Weights of a small mixture-of-experts language model, trained from scratch on English Wikipedia: 153M parameters, 8 picks a token.
Below are experts of layer 12 (counted from 0) of a mixture-of-experts language model. Rows are named router (the router's row for the expert), up (a neuron's input weights, with its number), down (a neuron's output weights, with its number) and show model dimensions 336-447. Each number is 128 + 32 x the weight over its row's rms, rounded and kept within 0 to 255.
Before each expert's rows: "comes before" lists some tokens at least twice as common just after its tokens as in all text; "gets" lists some tokens that make up at least twice as much of what it gets as of all text. This comes from a sample of Wikipedia text that the model never trained on. Tokens count by the router's weight.

# expert 28
comes before: "\n", "\n\n", ", ", ".", ". ", "–"
gets: ".", "|", "==", "2", "a", "h"
router [ 98 135 147 149 137 151 137 168 123  90 170 136 117 150 148 137 183 133 129  88  88 146 115 155 147 173  77 111 117 130 124 172 144 160 109 110 123  77 145 157 128 136 183 140  97 125 112  96  98 128 120 130  89  88 108 167 141  81  85 140 128 171 122 164 143  97 114 110 142  97 127 189 158 134 175  88  82 142 158 109 173 130 165 160 186 113 159 116  78  66 122 100 175 145 161 122 156 105 106  57 148 152 122 109  50 171 127 104 150 135 117  81]
up0 [153  82 152 177 113 117 146 124 140 134 107  99 184 166 138 104 110 133 114 115 150 137 138 148  91 175 124  89 157 108 112 136 130 156 116 171 141 180 142 102 136  95 102 110 144 106 144 177 150 105 133 174  83 124 119 117  84 108 129 182 148 175 157  74 133 137 120 114 160 129 126 128 135  88 126 130 126 121 112 139 188 102 169  94  95 124  81  92 139 140 154 112 148  63 105 154 105 146 224  94 116 103  75 125 175 104 122 173 102 125  76  54]
down0 [155 130 180 145  83 171 125 105 120 162 172 149 158  63 152 150 143 109 135 128 166 169 129 144  85 142 110 129  85  79 107 143  74  64 167 111 133  65 103 127 156 123 188 148 138 137 142 125 125 110 110 107 149 121 151 124 163 150 128  96  97 126 105 158 118 133 131 108 128  94 139 140 150 189 137  79 117 135 143 183 173  25 135 122 130  91 138 175 135 178 103 137 106 162 133  70 129 125 135 179 170 121 166 127 132 109 102  57 105 126 160 120]

# expert 10
comes before: "\n\n", "The ", "In ", "- ", "He ", "It "
gets: ". ", "\n\n", "\n", ".", "\"", "). "
router [144 132 132 132 107 152 129 100 144 145 145 106  89 124  84 115 127  94 135  97  93 122 139 129 157 109 110 111 139 151 123  75 147 165 107 116 106  50 117  75 123  96 105 142 113 210 156 139 170 122  74  95 131  97 111 128 110  89 103  98  48 139 112 126  97 144 154  36 145 150 127 102 108 200  83  87 140  39 185 112 163 138 141 141 138 168  99 110 192 106 134 137 139 201 109 198  98 146  97 109 165  92  76 158 103 109 121 111 116 112 112 178]
up39 [ 61  79 133 140 118  45 138 157  79 149 180 119 147  97 117  56 188 126 140 190 156  65 131 120 151 128 132 111 143 123 167  63 153 139 195  89 146  53  98  24 114 113 117 105  93 112 138 115 130  54 150  85  80 137 158  87 130 169 123 151 115 135 113 176 105  79  86 179 114 172  94 130 110 150 132 127 147 152 125  61 117 104 136  71 130  90 138 118 105 120 154 122 119 131  84 120 133  72 150 101 120 186  67 111 106 104  63 121  96  44 145 107]
down39 [144 136 136 153 148 100  80 176 149 167 127 134 123 101 151 121 122 128 131 156 141 119 138 155 100  91 124  65 131 165  99 130 191 113  57 111 106  85  86 150 108  66 108 104 108  77 120 157 202 187 148 118 198 131 114  99  88 172 128 147 137 143 160 121 159 124 140 169  85  85 148 147 148 103 120 203 130 147 159  73 132 133 163 102  92  31 133 132 146 160  78  91 177 126  50 156 150  92  96 126 136 140 149 148 150  84 135  43 161 144  80 147]

# expert 23
comes before: ".", ",", "\n", "\n\n", "% ", ")"
gets: ".", ",", "2", "1", "9", "4"
router [112 149 131  87 131 110 136 138  75 117 110  96 152 146 158  91 107  70 127 147 138 114 126 145 132 144  98 136  93 122 113 167 114 110 143 111 165 139  99  80 147 140 127 186 172 101 123 150 241 114 174 125 155 136  88 155 140 112  96 122 113 129 167 163 128 139  83 105 120 124 150 109 142 109 164 139 141 144  94 118 155 149 118 157 124 157 102 164 156  89 135  87 143 130  87 166  96 185 157  97 174 135 118 145 128 148 124 171 127  81 132 130]
up0 [132 124 173 101 146 107 132 125 150 111 152 112 157 146 131 136 196  94 155 134 117  69  82 144 190 118 136  97 124  63 221 120 160 163 154 206 129 144 137 130 218 115 116 153 138 151 109 145  94  60 213 146 173 157 142 181  97 126 101 143 124 125  91 147 144 116 156 215 106 132 117 155 118 113 175 208 156 134 130 112  91 112 164 109 143 112  88 191 117 112 125 165 148 138  60 126 138  82  97  96 149 153 120 133 134 142  32  86 108 128 202 112]
down0 [184 188 100 133 132 148  82 143 137 144 121  93 151  94 180 117 110 157 202 112 157 181 131 103 177 114 194  93 137 102 122 102 177 211 109  22  85 149 115 172 120 130 132 114 141 106  96 135  83  71 141 115 157 189 151  81 159 176 131 108 135  88 134 131  73 173 143 102  89  94 129 176 127 160  60  90 242 138 121 148 172 152  84 148 181 127  95 146 150 121 113 104 168 164 200 111 138  90 116 128  62  57 128 117  75  93 105 147 178  90  90 152]

# expert 63
comes before: "\n", ") ", ". ", "-", "N ", " "
gets: "|", "a", "D", "o", "O", "C"
router [147  98  48 103 144 136 137 136 103 101 169 148 106 126 129 112 116  86 111  82 168 155 132 104 163 178 108 201 142  91 152 169  67 153 105 108 111 146 144 118  64  97 133  60 115  97  86  90 214 128 138 121 179 138 119 121 165 107 173 152  93 119 162  90 129 100  99 137 174 177 114 109 174  63 102 127 158 128  81 146  98  93 164 102 141 173 101  99 151 114 118 120 117 101 119 129  71 155 197 152 153 106 162 125 176 152 147 152  84 140 109 164]
up0 [103 103 124 130 147 114 104 119 137 138  95 129  89  89 144  51 114 129 121 116 147 133 104 142  89 165  68  72 116  97 129 151  79 111 133  74 139 164 137 105 162 136  94 143 152  79 148 125 123 109  79 171 155 123 123 128 109 134 146 161  80 114 103 131 105  92  56 157 130 160 120  98 134 130 108  98 131 133  81 198 167 119  99 178 146  88 182 110 189 126 103 170 121 140 127 122 139 149 113 141  79 131 176  88 138 106 134 106 122 115 144 128]
down0 [ 98  89 119 137 172 148 110 127 168 122 106 167  95 117 114 124  80 184 157 186 161 114  73 173 140 124 113  74 126 116 127  91  91 112 111 120 139 124 137  54 111 148  67 119 170 146 125  92 125 103 151 109  22 143 162 109 131  84 110 148 137 138 121 146 105 148 135 166 166 123 191 104 118 150 142 130 123 113 113 147 196  75  74 113 128 132 130 117 110 167 116 159 183 115 128 103 103 146 147 156  78 216 143 133 114 187 149 189 110 123  83  97]